config.toml
d_model = 320
d_expert = 352
activation = "reglu"
balance_loss = 0.0055
init_std_router = 0.0301
lr_router = 0.000414
vocab_size = 24165
beta2 = 0.98
grad_clip = 2.0
steps = 7349
dataset = "wikipedia_en"
Below are experts of layer 5 (counted from 0) of a mixture-of-experts language model. Rows are named router (the router's row for the expert), gate (a neuron's input weights, with its number), up (a neuron's input weights, with its number) and show model dimensions 192-255. Each number is 128 + 32 x the weight over its row's rms, rounded and kept within 0 to 255. Numbers have three digits each.
Before each expert's rows: "gets" lists some tokens that make up at least twice as much of what it gets as of all text. This comes from a sample of Wikipedia text that the model never trained on. Tokens count by the router's weight.

# expert 5
gets: " ", "1", " (", "2", "9", "0"
router:164126129150048081190125062165180149111124130200152157079105145159102178086154136087083221114121205131107077110196121085134110118118167134108142116119114143105129099132152101058190157100106122
gate0:100075126181156120165146105127127108162064094120148112145108179146159195117106164140130135131102161119115105103142121126126134171093096149120134071103081074108158127129085179124104139113116104
up0:107126107164160118106094138125166144175135093130209091180083182099118111110118102111143155144093166131154147126172091146110168143092157179067136084122107052146100157155085192127119156108118151
gate1:138088114081117145115154183097085185143143142153121172113064133137070204091146138145076128139127127142146124151063155124145108170135150121170106123145077188072144091169142098152147107128146145
up1:090136140180122067116129084136183084144118121119151079121164098102146048116149125103115189096125147133184110150188112130130119058143143156130106093140189058170199164120133169143112154140163135
gate2:128121105156041141138174110118188213105127143119147127165094131189145169194144138147092143170084132158148104147100108109143106081120103130101146051068110160112137136129127100103185115128133166
up2:183118176128116162078146117180117166150148100117142076144157106136171154085129128146105103159050104103148090118127072151160144119110147131143148092169158100158175170124097141141142154142109164
gate3:120074155174057122161112120096160155197092139129107108144169099207058154132115101118135077154086163101115097164110138131189118148150154163147154053092117158107146122107126132109171141134190124
up3:160140096117148143112156087139103132066125133147181128088114157086195168086119181118118120130178117143124122088139168119036100139137120117123091194158086126154120116117111139163090154166060117
gate4:135084126130157140111082144097170119104156123132107131141153084146123161137072181113111140141159098114103171161102149127135141125100170108130094147155127187100158131105165124139128121129134136
up4:125170165175119111151145103142123166147081125159133152082152157054137073087074139176075109134132153125099143122165124190123146137129112127101165143084134169095155105112168174123109134088111129
gate5:081119102130197123136123071187143114096145116189120080106138189148172120104202097104100100116173132136093123105127125116154112200123148186129141108149126185071150141122140080083120142107106125
up5:121178128069109123132111120134152106145119089087141158142130102185086180142139148097151165079197154080194109125150196122114111136076104090162079086085084197058168096152125124171166085108083187
gate6:126150145218139079130137073137107149149109173139131132087089164129099161121151072093130122146120131103089118141123109134117055085085119120093158178111144137118156165077120116109128136144180105
up6:111128200144079135102144123186091156138073036157102114080090153150130120139142146152150130135116190154113164146143132154131196142132200173217138121094110099191120079138182153189170148129078125
gate7:191123151190093128149119098108203128189115155210107075154163098185171119078143075145118144083094105128103114173200142181118115165152175140159140108121141147092173100111133100059102119113067128
up7:118125163126154158134105101119041154113165131069109123144157153086087101140100162105123090124120134147165081033102120114128091178138104123130098106127172173183167133180118075158104177141101161
gate8:106176101199167118155144124175081149100130119119134111120130144091106069084159136139109107048146086152134087139099134117139092124088166128180133122115144097180175036066130149190153086099137088
up8:146105101127113093104167082134157138142116118130142117117111092149093131088124102109129148105155123116089122081057104125101143122149165119146142136087133167153127057141159101120186085135189111
gate9:128105187151084104132153113139103148123161175144142118129068122119110213213151072120128145137089103152147121142088107113188141184159094147173123129104125127101153090185143128189132088133103121
up9:155155142142117123113131122124103156165124118137128144122108120064085118088209122127119129080109136116087092138113153146116153082110101199147108166156133067100133166106130087109121116085126142
gate10:103181104178098098151140078107154086111177097155111122147097097137198142164108175121130148191089087168164142084144124156122135117063178103153133161156107097119128134094152100083174129124079164
up10:076120155132113135109162169160088086112177113125119185163127151132135130095075179087099146125077130172104126129134112196146114146091102078149128148115128104065136159111097132136180164070178115
gate11:133124206139145108169118104138198162122184200157135119139114156128152154071171132133104136132149133114133093198117165149131143078084103143154209080166190094117114028135162111119180075158159147
up11:156126103144122128165148108181162107140189189119198132152142110174142107124135160101156132050150112122090106120153108087171173120142109115134163067139149122141142116098189147109122124161114109
gate12:095142128122160152096094171067089134084132144117059116086091085091105182146093129093170099121167133120110116083137183123127174164127124156106087104105163129134130125153138068185123138161145169
up12:171154154111166120163155106153130121106108109127158145122083162133089139102165098139119193085090127126149163145120098116117074127078179121158097117119080185130100138082153130092115128092138090
gate13:098141155153121123090127065149125132109166104113126139105106157134102136145180128108113116092131108102110112130077210126179075070095121136180092125166165105183087089097162154090125097104106169
up13:108128039119160130154166143160140148154093149091116100148125152160111112115127101186123128130100167100163170109120108076070149117162104141108148149104126166121160116126194182145100136094127105
gate14:120128129122071113154162113140175104091190151124155138162075076123107196100123119098100153136164136131116094133126172124081139110146165134108174120122137125120115066143114124134128145157125130
up14:095132107173152152168166126122069167150167114145179091228131114119177121113133097180082144151088118101164134134161099142179150117151110194135150135067106122091142178100140108121101164138179108
gate15:111134174132148048161079103149134164133149156135133119096089182121086096132179128145152144099121130191113169162089169083134106127133143091163170154126124106078095163132151093155140120132133109
up15:133152065143124221105218159109109100135105077117124113144155024134144119166110144075128089128137131081153103099147110153137152128133153131133099073131160156212145130104088193102110123128131138
gate16:145115156123097081138156167170150153150229121167107070142047163124107122086110167105151131192094118069160144147135143115118129161144158130146105168130162168095157137109154133149160096170124205
up16:053129101128128135173168178107125122100119152208177154131149155146072105142116154113098119082137162141134151203130094097109069092131096117087149093170097095224136072092120167100103150130115170
gate17:088172100128101150137105092122137120133171121144139125165173097159141081071184107105148179116164084074188108114126097100082157126131153118148085140166164113113132071103123173147064144144088114
up17:122115134152102117144077102163126151112090164122119133086115183129116137147095099198100118146147145141132190086145108075129162197128104030130152141137118143155188147067104116131170160111134171
gate18:141152095129112177151148152071173199170179150094139064166087122108190178101073109115130123196112129164125107120131129079150115120127182161114089132088147121126100152189095121103143140112145087
up18:154129087136108124142144143074158162136147150103140088139126138110188192113079099114143108202108112132115111137121119090162128091115228193107092167048101100118081114175120163109154147172117121

# expert 4
gets: " was", " is", " his", " he", "s", " a"
router:164121137129147146118144117155165138153098143130106116151140121115125144096131125112127142169176139107104186169132140090085156121134098108114073101166154112123137140166150109167112101098105153
gate0:162091110103166110117124124148128108119125115063101103125121118126125097106147159133127095138136151222126134118109137147086088107129122146143137166065102118120180142080140146091160130095147092
up0:184121159161153089122141154186138090126110144145163109126098134132145129109134120130101114149148072127171053116161083139098139105069160097127144130134097139105155157054102137132062142117111093
gate1:165117161122115171184088073133152127145134147139104138067059114178168124084127164175159204139146114090130126127133152094144144055175129125116179102093124130108127102134082165193065158120099147
up1:109153102118115114160066109109107124146148150182158123145124104156149148136140063146083124099171158150107148127092117170135107162100149165096118172162127161142130114168130115083122117134170149
gate2:064143103193106103151140126170133125102091111122085090227135107153105138131088108122089155058126141137100124141165130100110178130218091094178165134121118138127156142151120151162147152058136096
up2:144093174125128131144115128073110158153069166068136168162135197148115131169132141111105089130185084067141171125148181111135139100165140071118133189101150089134160148073151080119141112117159117
gate3:155131088128099136153141153100113069209147154160174136116134094184151121151068128148084112147167079183122061207126102155144172101116149159129141043156159160099156131129139072160146131086075080
up3:096127203071125092114143130152166154152153122118093213164107128134086169115098142134177132104134153095165171058118167121176081115120108119070122178095111119150114074113134093108154138124200162
gate4:151112090129094115109167112143143136090099100115086129166126175117089133122087122079052091131137128070161138096135136069131178120101094076106127086146129136183122151179183129145153180145114069
up4:165170151082162145116170115122110127159141102032169089145116128084087132130083104078092137146141156174081146115103101097127099100103204155089096167165145156083122139175150151167143122103137118
gate5:107165110063139089125093086047146135191146118164127135165105123134101120097086116118087165147125133127095094140090155150153164164140150158142064141180137087130140176123114186187178118079123142
up5:108135133139164096145149153154137168021074105113149125105149108143199079175142101143090143172104195120143134126111111142144114081104192147146171109075170151122130143181187093085084150153130185
gate6:107133144078109091134117111161140053117139117163129105106173107164129107090081116131132143116110111088095157175109086117158104103153157131099087146102185130079127105109136132137134088135080193
up6:109161131140142122090184093108208116131132130131131200112197168138154143151176106191060153066157162125169112090112157094103147157189059164094176144128107154155135193158160119059117095172104118
gate7:175186127142159119123146156073096152102092078104136170159089103114192144161130122100129090127181083112144130120144110112143109146200145173129087146095168091121130085135184135105083126166134186
up7:082116105152118129168118088192161113149196087153108127150162107169093163100088126169123133193008139169150120121067140128088158121116118115158174163110021151085162196194049138143141116131105124
gate8:138139197140138167055103092101046120120190169114138136092162124132127130101126090122101183107111105068149114143118104090135078149127166123126117153154159149077100178154051110146148143085175163
up8:136145113078101111167081170124139181130121113106114128124063153157145146157161161151148074157136192160107130106165119079112159092145178160098096097117091079141141090054219099147160099148103051
gate9:161164067183098110095102121129148068155147123160130165100165092114107177159145158102102124118144097095207131142156154120105178079144153080074151188128154102101087107124106137077091131145140100
up9:035098158100190124138089149178146166146118132111117132139094129086107114131100120126090162113049185136098098136134117148112115113170102107124163121115148156126163083179178151135152141126117174
gate10:146157119095182160095184145054163162117132162161118153107068131137131169105123041132077149115126221091138078072130158065110189169100112110108107165073177153203035089138140088180177110141129136
up10:029024145110137129169193175138110119110075137146079154132150081149202169143097153110096115127120112141155080158147175130086127153100114161042111101140129044125134135134109113099131116108122127
gate11:154110149125140137109103180078094145124195133130131077124162137064113133079082142108143176120103125117144138111153121085095065146162098152140085108174159141139108191098147103133129111113068061
up11:117159109128125082150145152118178143141192081089178102119107164149139106139190120140160108118122101108140122142099141117235132131148199155113124148092111109123163098142112131111097136163101079
gate12:133103109147087159137148139102134115103150137133181182191148132163169122166097109184170122070139128115121117068104150108106150075186145157124161167097168094117162111230102135089160094170099179
up12:136154092139149107079130091120111137201143183095126166077042163106117165110188192124171106110108080136145101093171095157153123158092103110113161100118078134132094132066143135136088140153155075
gate13:133147122131133205167146110073184136166092149130109133094134171101148110087136095119068137111067083110071130143179158128118111050101107107127097097134144168164080136127095114143129120073121098
up13:133084137123182190112142079134119140134119175203088144108082160114148139145070098110091096126133091116111125081123155130181130118148175145117142132167157155144096141083088067144184092096134163
gate14:142186183177138117095088111137162172101170106129146129137150173144119172124060072163123121146106148150100100152090110145129129141159118101117125093087164139107178110127144147170192130142092166
up14:108150116085130093115158097142107098149121075150127174075149130139119103099183132092145117079118071136102108099142089138138113136125124162193142147133125171122071191104144117145036118142130063
gate15:105180123120146120112136135119136201170128144136121139098099140159129097109141155168150114102128114136132120139132094090108144092194129172126152135139140120144128139118087103088101147164157192
up15:163120145141136144147119186129083132140183127135160227097121176083104168112134107078171114141079125117172127084139098147153063105172080174116097153166133183180102126106126173100135079155106141
gate16:109118096138113142141146090126122103146131062149169176107107103084076104172124182121222171138141095103116170127133128096127157152111142158149121097145122121131144116120090139148131127102144165
up16:077138176121156139062135153089162162113120161153142122142185162135154077134176121095129155216132128064137125123077049150143130081110116109172137165112114114097063123156164115170131174089110146
gate17:184153116105142135110085155060162212127105133106083129081177118129140146125136110082127150175137071141080093200153169122187170099149183111108116121135168125083145139136176146160123124126091116
up17:176169104118097114129103143112121151134062111191090121152117068076079108096105188136194120209064090126119170077127175070107056108129164081125183156088125099106109081107134159119094168108132156
gate18:114131125108125131144123142148090146143132132134117076151149132201199155176097151130092113107162080128088121142163131134126185077096104122195148125107114143100083097093115155134117142114099177
up18:071120127186110135157165139124163163111147112175154076101138133145158111116062095108119126139104143110118103117152116148187166137111176146156130119112169150105102111129113100166147112138081109

# expert 0
gets: " |", "\n", "0", "3", "5", "4"
router:106159111105170194073119126181087116056108106124100092084084127097092132170103165204099086146197112116091136135161145140147147175159119110122114164181116153149139184129117109110073112133200122
gate0:160178124076086118074107168121092132109151161075133139146083170140139188143119187132125047057106139146096149108087112121118196171166115092077215171115101119188116183179110154121124120128164066
up0:074126100150137147131109093165075095131101127185082177147175080141147073142080109145140165169124092124138140124187126154131069145117145169122064127151144132112165094106129116124130141127086179
gate1:173120076090216078096119083125151132113118098141135120165139169133117104089154115111126128166084096129192188118130093144113096130148164112086166168147118147121161129095111129183149185104103162
up1:184184143110101110143142105137142108091130127137087141134092102093093114177146137097095120172142125108114174123079111093098116179123150150155119136208115120139154117124166084139169079119183134
gate2:135169125122084133159140120064117140190077093110152074087141146119124122104123207080062135118155121069140093159080121077113110097149109119135157152094164109127118115171150130123118119129125112
up2:095090128136110157173096130105163140116128192128115112086172110083155104075145123162114063143113047113139104112137115168148051157137086098147083106142103137082101099162140202109151130099166105
gate3:143094059107129194128131139180154184173169109122089126201077086159132167162088141113085100128138127094122093104174113164147128148074109126160114112123144181084154133134146114138135101110108122
up3:166150129132182167137062147125125176138083150132101152168069145152159171103079167140149129122130121100196173111161109108128121124038128114170078139172114155144142120092131084147116120091125123
gate4:149154051100076128150166136204172154087124092184142084176091115036104090078147135123169101152159134122163149126120086117122105168152126100100130145148092156163120138183154121135158191105176129
up4:130082072104065151125116110138152110155133112143125123161114115062115115048112065137128141147143158130139141106125070120149092131168150127141072162126142094103093139185211097097120141161070116
gate5:169163083133117189068139112112181097136141075161151138099057131140118147116157114063147093165074119140169125145107102089136105121066157152188108173125110118151159090143138114119101177142124097
up5:193165079144188113124090119125157154142125158136127189100220189140118184135117130149144127180114124093148144141160122149141098102055159127148152101161121129127149091094091116136129166119125148
gate6:219072130141147144176133165123134089110100068183120111129113127165150108160137137059121159126120146122134108119122105146149110123114087171079164078179134111138131159163116156171141145158145135
up6:167125131183177134156119166116114152075102126059162163146076152117153156104109150140150106098091140111114091112160116095105107136103141186123097127097170164100150122168098123127118108132161106
gate7:165134074135062169115155143149121138126120123126185099112160078110066099133097119141138192100120142103107069176145154163126149143133077138139162128220142154138117056182139151101091094132167054
up7:132159100141141109130100094090170144127151121105105145103089155148176142054159157124121081156181123120105175189179155126205082166158147088171109097049120153130107058161145088172152148118142152
gate8:113082140068100154091063129117121125130170174158109120125157135178132129222125132130138148115073129182176171068108132102145150196160144095156105124100100127066103120147210156085081103098121086
up8:125102156085112110076107092110085109149125138158106133114154170149107099146150111124141142085135098173169194091087154112112119165180141114138075138129112143102062076122168093116069084161128106
gate9:122132121132112099113137093098170133132114095131114132153111124155065129145112134152048101106138157119139195159134136166113108111127106125118114132106072163099166119042134157070150099080137164
up9:090127129095101163125175120148097152099148162068174137112189159119097086050107142166146156168193095118151087081106115117071135167130108141141098118107133129166127116063143114150136117116099034
gate10:133120096132070155110176088086096174123147096145113105095082162122199043154164178130168134105166107135156100126140162117120151177198148169118141150131170122120130111118151130156191135092045096
up10:086190109158132120123107145149157144138174113126120163133134136151090141142090077212124107112127104137108137077070119167131130121105135073137144106154173156169103145142182107119144164099176180
gate11:219119112089097101116076141091099135108104113122103139140185131116100147144154107122119158143180116140081168091134140159163140123134125100122106170119135099195143113108132090137104117108171133
up11:160130122112148121166055142099167099153137123135173171093219148101145168157173095089124141175163134139116156116158122107139194119072164084124097136157097151094180110105127078160144138085141146
gate12:141092126142108129085088178080153154129152097104099138161169104098141180091121131135132123118156154151145087130111123136126095183131133105106183151075156118134140101146139162129124112133141140
up12:139068106110108129104112193095095121154096148110143109083152105094089130147176158090159072113106096166119170073122116124080079171087144097144134093139161154138172155154108182099125130144112106
gate13:083077131118106127120108176206112158173105138122122108088163120121150181172117120205164161129168089120127115134119166076131109125184121144197143126165119110135123141127137135059102117107142134
up13:108147158167146175104149122090161145100143138113137042116217124177089117082149101086141114113089114139094154050097200125178121119128146133108088148068119136120134126121101135123180154069158133
gate14:112085145147073097135120133111122106135131133085113187114092137123118159139162124121088115099134136119125079141138130131126124129170135122137120168128102162143127137087109148124087128097129100
up14:081164129111152115105119108099097103119042122099119112133171170141104167100168124122115153141179135143091091034211146135146128149144142218147123103121146169130138091149126160108108102128136122
gate15:153195100072134121124173116149155095129080075152061076164154160132112109147173149136100110118125115063069132138134136077112136181116136185113150148117107158186151128175131133091093142039147134
up15:180119134118154111167177153068164116202133089101131187119139066103151081188080117124112107107134136145057160151147123125158118196130180139130223158055172130178186091126082089103156111201143108
gate16:129181171180071139089211110131094132157096169124111101114094159128132080165134140121086141166161123140098118145124086060106115137192093127094076121119130067168142147136134146145156095077132099
up16:163120123168128130163109106094075199129128139129103088129124079113134089129195125149127119159116147129132092160130086137164098180168093173082118126161151063121148206125161151128162161138141137
gate17:124094090142153134152119151109146190161127182126096039126127101115137145146159147129098088110148102119096092099171125125142158160106224122198068101126099121107130094143086099199169088144144130
up17:127158129191100185160162160087091136067114115150124174212087160110082149127118122115171122140110112080084147162103145137114123118116105160097118139117116138156109109116142143115134204150091126
gate18:062109140120162121138105102122104109113147087193097085158066131094081142101162140083198131131144158178080095097123118126190141132147119195102138162169101103159171152172161164139121137129157210
up18:120089099143109075175149153109160148110154098151115098100106148102101119111128150085114159179165131116193106176146104134130127145175124149143126096124190172093110110165112114090095148116161129

# expert 1
gets: " the", "-", "\n", " The", ":", "The"
router:121088119123073101216185111130063200136169145145176106143133155133123145162146125162123087149122110127136149119053091117162124074152060183091182152089169188107108081133100108125120093106122117
gate0:149144125152079134180160182151127103043109089145086125087138123085120121137171133098131126106120118123122101145127182112060132129171106111090119175164121138166150162146143177178061103146151150
up0:132151142162081084161148115116188113143129160121089150121115090171124201197171120116160142151210098132148073177173139109094149062194145152101144172139157094106085061100136153173120138102125146
gate1:155101147134119132185112116169092138165185133087136081129142117134126190182137160138126146109080092108177172105139103102102130115171105214114094153223139082177093085136126133126113144094108113
up1:152083158156099105162120164174072161186144128105130100159119109151096154162151175117089097125096135097115128120129133073169132138213089119105092154201133169146118113128129107114140173139087101
gate2:108102114132124143156161123180073160162185129150164094158172094173137188183093125095062098133174074148066084166079174150137130175107103196106123149157152106146109125118132128132144161135131146
up2:117173139156132130094110135115143130181144243100079144167104112133134100073105125141158094125177179100141113138136145057154079117128168124147099138153064160115140163120085111135142087119175119
gate3:099128127170091144159128146158070101093166142117144150141170181136148184096088102187118155135118077104103155166125135185183122144138148130083096092122177086161119154120153069183130098092161205
up3:070119103073137148093150159147127085153097101075141149168080109140169127159090156149101137136136186118114186119098192166127159050152179146177123106200154193139144125146094106090163144089124130
gate4:084138140164118156171122124141171181130126096067135159123097148119134110107094157117089150175169122071128107102119145116090165153101117098105165186090175161115104122165134093146140162136099083
up4:186162109098166120144167162162164124097154169070139137088150087198137095124113172097138091161136224127130129132114108125190118097169107157177090104141123154116100166110085145147145158139214119
gate5:104114090149129124122136117140151103144145121182117144168170144164079143105097090106122136141160095123154102129189107093109159136163180099159086127084155140148150086167101174147094159186093104
up5:130115124159136132156107076152165119149124117222101147159142097087149088108135141125224162111123092111139123144126103167099165114144161133121138119145106180122177149146110133155086174207120152
gate6:147112116126128127106112072146132061156090119155137175174082180148147149101126147121136086046137115105096116126163077104111107196119121194147158167151163121097144117120123118133105121160136111
up6:124130140134165158111109172141192101133124116147105125129076136165125104030104161094149153073165170172105097141215089170134118172133066164061139085121097049127170142134082102124109132123170133
gate7:105086190121160099126180105111067110098147213131175159130091133126190140036089091117127095156144105069156116101131173115169066087127081111123156187062156127120087200054178161149150131141207109
up7:133120169114137081118130115126030144071141151131115143073142089153189091103113079187139149150157130098153077113096145114138142097117107089186149153106135107094106223135163146143132118132201125
gate8:099102150135066139126172114117159140126139165111112184041138164129153099124193129139110126107082144125124178153134149137115102104212043133106159151102083164175107132209144152104161102102116172
up8:119129127131074145097189113123133160162047110097081134109119163138149099086128110099094100114168083143115164155097112112148131150203097131148132139123124198138082133162090085131139141141148178
gate9:097095139111140093192106145111126118196111179136133117137094138104110138166142123126111140114102119219124140156032067063128131200163147142170189190148129169099181154127130130121116124083086120
up9:159142089104098144068095155125166115128111122160090120077212175152115108130102129095142111125129066061158104110117165130132181137114108118170089160132176106146111114092158138113177098177140079
gate10:121087143135125121163107123111060135136142152174181136128110151107128126101070115164133130156100125165066156145114072134161089153197064130136094152116041120112131080108173098110102106121186104
up10:120156108099167187148090135096132098069147138131125086190141122121114133142130135090132120131130115086093128121183097104091157110149122161090120155134141119163155120126186117150112133216106147
gate11:154149178088063129134178115085123126105134130136050153145149137117108138151148203135079158156170169160172139155098120117147102107165108186133162147086117167096197088112111145077125116116149134
up11:163127089104084116132145088129059193129106179085112128137169139146090100145143171181111092120071116157165138121109126060077177152134088125195127135139156124076153173116139149172129100047108118
gate12:136148174128157083107151151164134101118153111067187087085073106187151154129117113167092101065147106171090075124075123078134112101164117172147094173122129073174156165118139153115174122182126136
up12:110092142122151131152127148097065155101044165084167136138111164066162083084184105101144138108166123108148202100143140187089099098159109076152130099172148129141105088117123068097159169131158138
gate13:151073125133138133084196105091129157111152064091166119118105145105144128148091074149122072115107118114129141179078155115105137109145150136143110106168114111064145121162173133128082109109160142
up13:113126105110132096132143030120135089059081116087166140101048142155124160153143152156115113125112163168129180134084131122110143144139205102100149174080045163148140142121197169120103117147110139
gate14:172067144126161123232085124128121183162173138194134072131094161130132140190126159054092148123157082116115176139148082109120143098157055210113117136121109139163100154116050163096160109116123186
up14:111204104109109224111133123135141156119094102135126083094143155092174132125143143163198110142147093126172196151114103100151095168125132089119161070135150144150121125084187128116121156143102201
gate15:113074155096118110166112072180126107151237174127066105185122105099137170112151110145100101100134164129139088137127082102084085209112136105063125165195140167133088160133129104089185142109125129
up15:122165063145098124158144123167061088115193150146081142096112088201158102058154129128111103122109156118157101078176042143192162157061118110146176112148118114179122145110154109129152193093164147
gate16:128181209185116142121121108112107174099138118126148124173204093166152114116165106115142114099143139142172138139077122154179168120111139166140117102083139149111102101120097098093132154112103166
up16:159172099072106103112122107114105113116119153101117180169105107111144135188119069130094123119081059187116139128085135156131091107097102104127140168108122157189146122107137186081171138126104137
gate17:127163154151177125168128132140068122145170111187085191068124162099117123158105097115089073142156202129177107152179113138064138098088191140140077187114134116071072098111113130043140152103135183
up17:113220110101119116128168099145117140139147100168117096126085129082114103107121141125074132131148179106120145137128146175075135142134157137165083216138155115068165124118133077081093124103149133
gate18:060125112176135120208142058153110125162175170119141108119061115144093061117104108158132075157139160121129178176111046149084115109130135112105116137114150054130088099134093134137154071142158093
up18:063088103185167138130129157100163159153095103079222060079123132092080087117133164186089116091120169140178154130077127092094097110159087090102137116113177088128092064182146151161161142127094084

# expert 3
gets: ",", " and", " of", ".", " to", " with"
router:178078089157105209050163133147102152166150122129128195134149118170144130155192158148116139058131113112113109129084128158100156083118209145088144148147119118151174110115104115123157133138107200
gate0:157105088155105158168134173171104183168120099160108120176125116143098152069120086171167149091099083155109154144124119121095102173144137124144133158179150103102138108111106154065139153097119134
up0:141134092125109155165174189145113164210143074148146112170142090103129152098098141185154114033105132169051164182116136094068094118094163140174119132172143154157130089077122156164140150115113158
gate1:073124118203168184128133124179127097136095147140139143137138172132131112134120092151136131106170157139159105194148095071118071121119159144104125150118178080123193145177106117145053145120171124
up1:106168144154093118211145135077152101142134103086115173104190088071141148139113155116123150115157128103121124163169077160156121122133135140140147104134151133115131156105140145124139113085122124
gate2:136144130157103091117095112099189130160202114130086158127152100127067121104114134194127113177169191126100132182089099182154136142197177099122144143143137083138118096182114130135122185145116096
up2:105186162183121112090071081128184117126145162062120105144112118202081148091089111194163118136172140110121117165131130149162160171146144146161152178139079115114117096130159110075142149124090180
gate3:153137107113130140097131135094049154116152109107135045143147098180109155098105132163130143129142159076164090138111084164139119153150155135128096096149116056087178144168139162118163144124134132
up3:136118159121099114173147114152165111203143103153086086183092061111158155091152116157097138152132110132150065120135163099172124082111115076107157127140107135124072153181165158111114143096177125
gate4:168129059072101108159155158130190155101071114189166136136061126098117152109155153183100187083127151121078189148118085151167099126088081168101137135145166109099104121171104129131165085099147141
up4:061084179165190105143113130126103131070124135104097128115133178110129121113136143136133113066150164150112092195168126193140157128137107140189120159117150139123109134147137100168107101148064074
gate5:178121132080133134070117096129134128184130131135093152146171108113126136135163131132167102128099143091124097145086147092138115116155163115115162138140096129168137139133133144096093170146128171
up5:124166181109143115199119089062080124122114085139171116131120191139111093143133097108139149163095168145136151121059084177121076190102122039149073166113125153183083061097118130129140179136162086
gate6:138121098163155165100154089147127141102164173171154150134143111164114211122129145156167136117094190121108127132081144117194170065158150188181104092139125088153152106139148072165144088143093081
up6:187167092108105105107150142108163209117106102151177116147147161157123172137077087164123119110126088182174115134123139129182150099150157161110100056114148091142116088154152087135125113117096123
gate7:153123104121064182112157124139161138115069090044145202158135128108177141137145085122130183112115125161107095108115085141063149172089149138117069145140092158103168181155157088114126146087100083
up7:135069143130113143084103137073141155140165125135123077109078066133168101185150129104172045116123138097141114150182110160160131163058115132108097174120155128187147147105162076164140190148106103
gate8:177112128106144148146123142153138090133128054126113147150112118100138182117129130105129147098216090127115135069124152135210148099123171165114146169132115108171138128137178141165149118181108169
up8:121148084148163113106124114086178101100124178099132113103120159159138049147168126176108134145034146089185070174165107132085110150157141054140068116125131102092107142123037116083080125062131071
gate9:124070172169154172101189137091118094102158119077127126170143202086134100120155152138058112122139130136139141164164148150136072117145113176100192140116127169181128089163129145106144156111103144
up9:085198117149108125180094134176098147163138139097110125080074071174088129147204113110155160122174163130124106099098156142115089157111162142093140124137109120119129087093117046182077105135110118
gate10:150190149116098086109089073131085189137111124153147196046079126171151132099178163131176146056157125179158079088156139114108165144138129071112180146150087168154126107085121156089172097117120228
up10:103147096113134088100107083095113136193139096156057163115126159175105096161117076156114148139104108124174082110122115169111074118170133105155177129116153073111101133101193175089084096177117177
gate11:097160091173159148153065114130067141120100156119188141172108119129146132132130060161151153122101115141120151118174149118099102090154149150113124152144180120098127142080109161127155135142151114
up11:150127147114095126127174180095158121150159104168159121129201090102151087139128161110130098117172201112117121092079108138149128161054092124162088103156110118113129119135099090104141156071101152
gate12:165109143118159169144116144080169111095082136161179111140086224154172159154170195124127077124113149154146119119070118099127148142165094131108109155090154141155147113093110154141152104126147104
up12:128136148141127143151135108096149147137091126153162128174067161144106118104145147116178085156135175124186069131105106138135107088153071119152090110076117137178158171101151105160128091131145143
gate13:096172153139095117096105120166136096163093147120134117133125137104104136183185067119137114103145141084112107139142126140142151149142123101083159122155128038113096170123137160115163150079063105
up13:110063071108138131172184149175123108076094121156126162121127154112201125107135140128096132142056145150126115081129165065105105118136143090163122117122109156163169084174069077140111120125120109
gate14:137057080099101182155157081142117107115148099151097115113108074206128152152113154130132120156119099139060141109129119195102138108107152110139167147093160144128126120161090142094129100136075155
up14:122228172154193172124105135152096150135091177106166129113142180100135138133080061123113141041124183105181092147072177092104157155151101119121105097130102113135081143099114097149162123117134085
gate15:147080213129135083147071100191141154084141081093140161145110153203096132108154167085116136159116066106144110151100105085086088129086122111117097157177142098170201139101121144121113130105098115
up15:132131166180152113135111120103151164116143118164052181128156129145113111193091155133165121154164119152092161093121107126101091039143163098096143145118086114111207068159133204140136137129176080
gate16:160137131118127105098053127140125136096165145115138075134181171094072143119126122148111170136163120138151157086108100065142163163113157135107127050098088117135156138111123133137117202161137130
up16:113152163106102127068116156107096083144086151122133143152128127131122116147108124099121146113132111129119163143119135179120085164113152122082122129016126142112126151099134124114119087171118161
gate17:163165154145170113154130090156183159105173156107108132139071134116145093139111109175117114071085140136150112146115143112059144129160114142115108142115108100128143138097132208172155128096160152
up17:168078117083080189067180187126087079159083040160101108098143082113107152115131160116141148192180135126109149122099122109178148154116093110158144110155163168146121105158106065124107119144147095
gate18:197076127107119172112092172145141151189129140105100118167163161174119082176122055171106104109121113142132177107097113101145078143141088053076112114109167158157150119113095133138132143194079117
up18:125108054107112120174073133051117124126105060118136142162092089139126129102103187073123145198136081095139086097156121113075163095116135172107098181110098126175189138123131120093177100121108112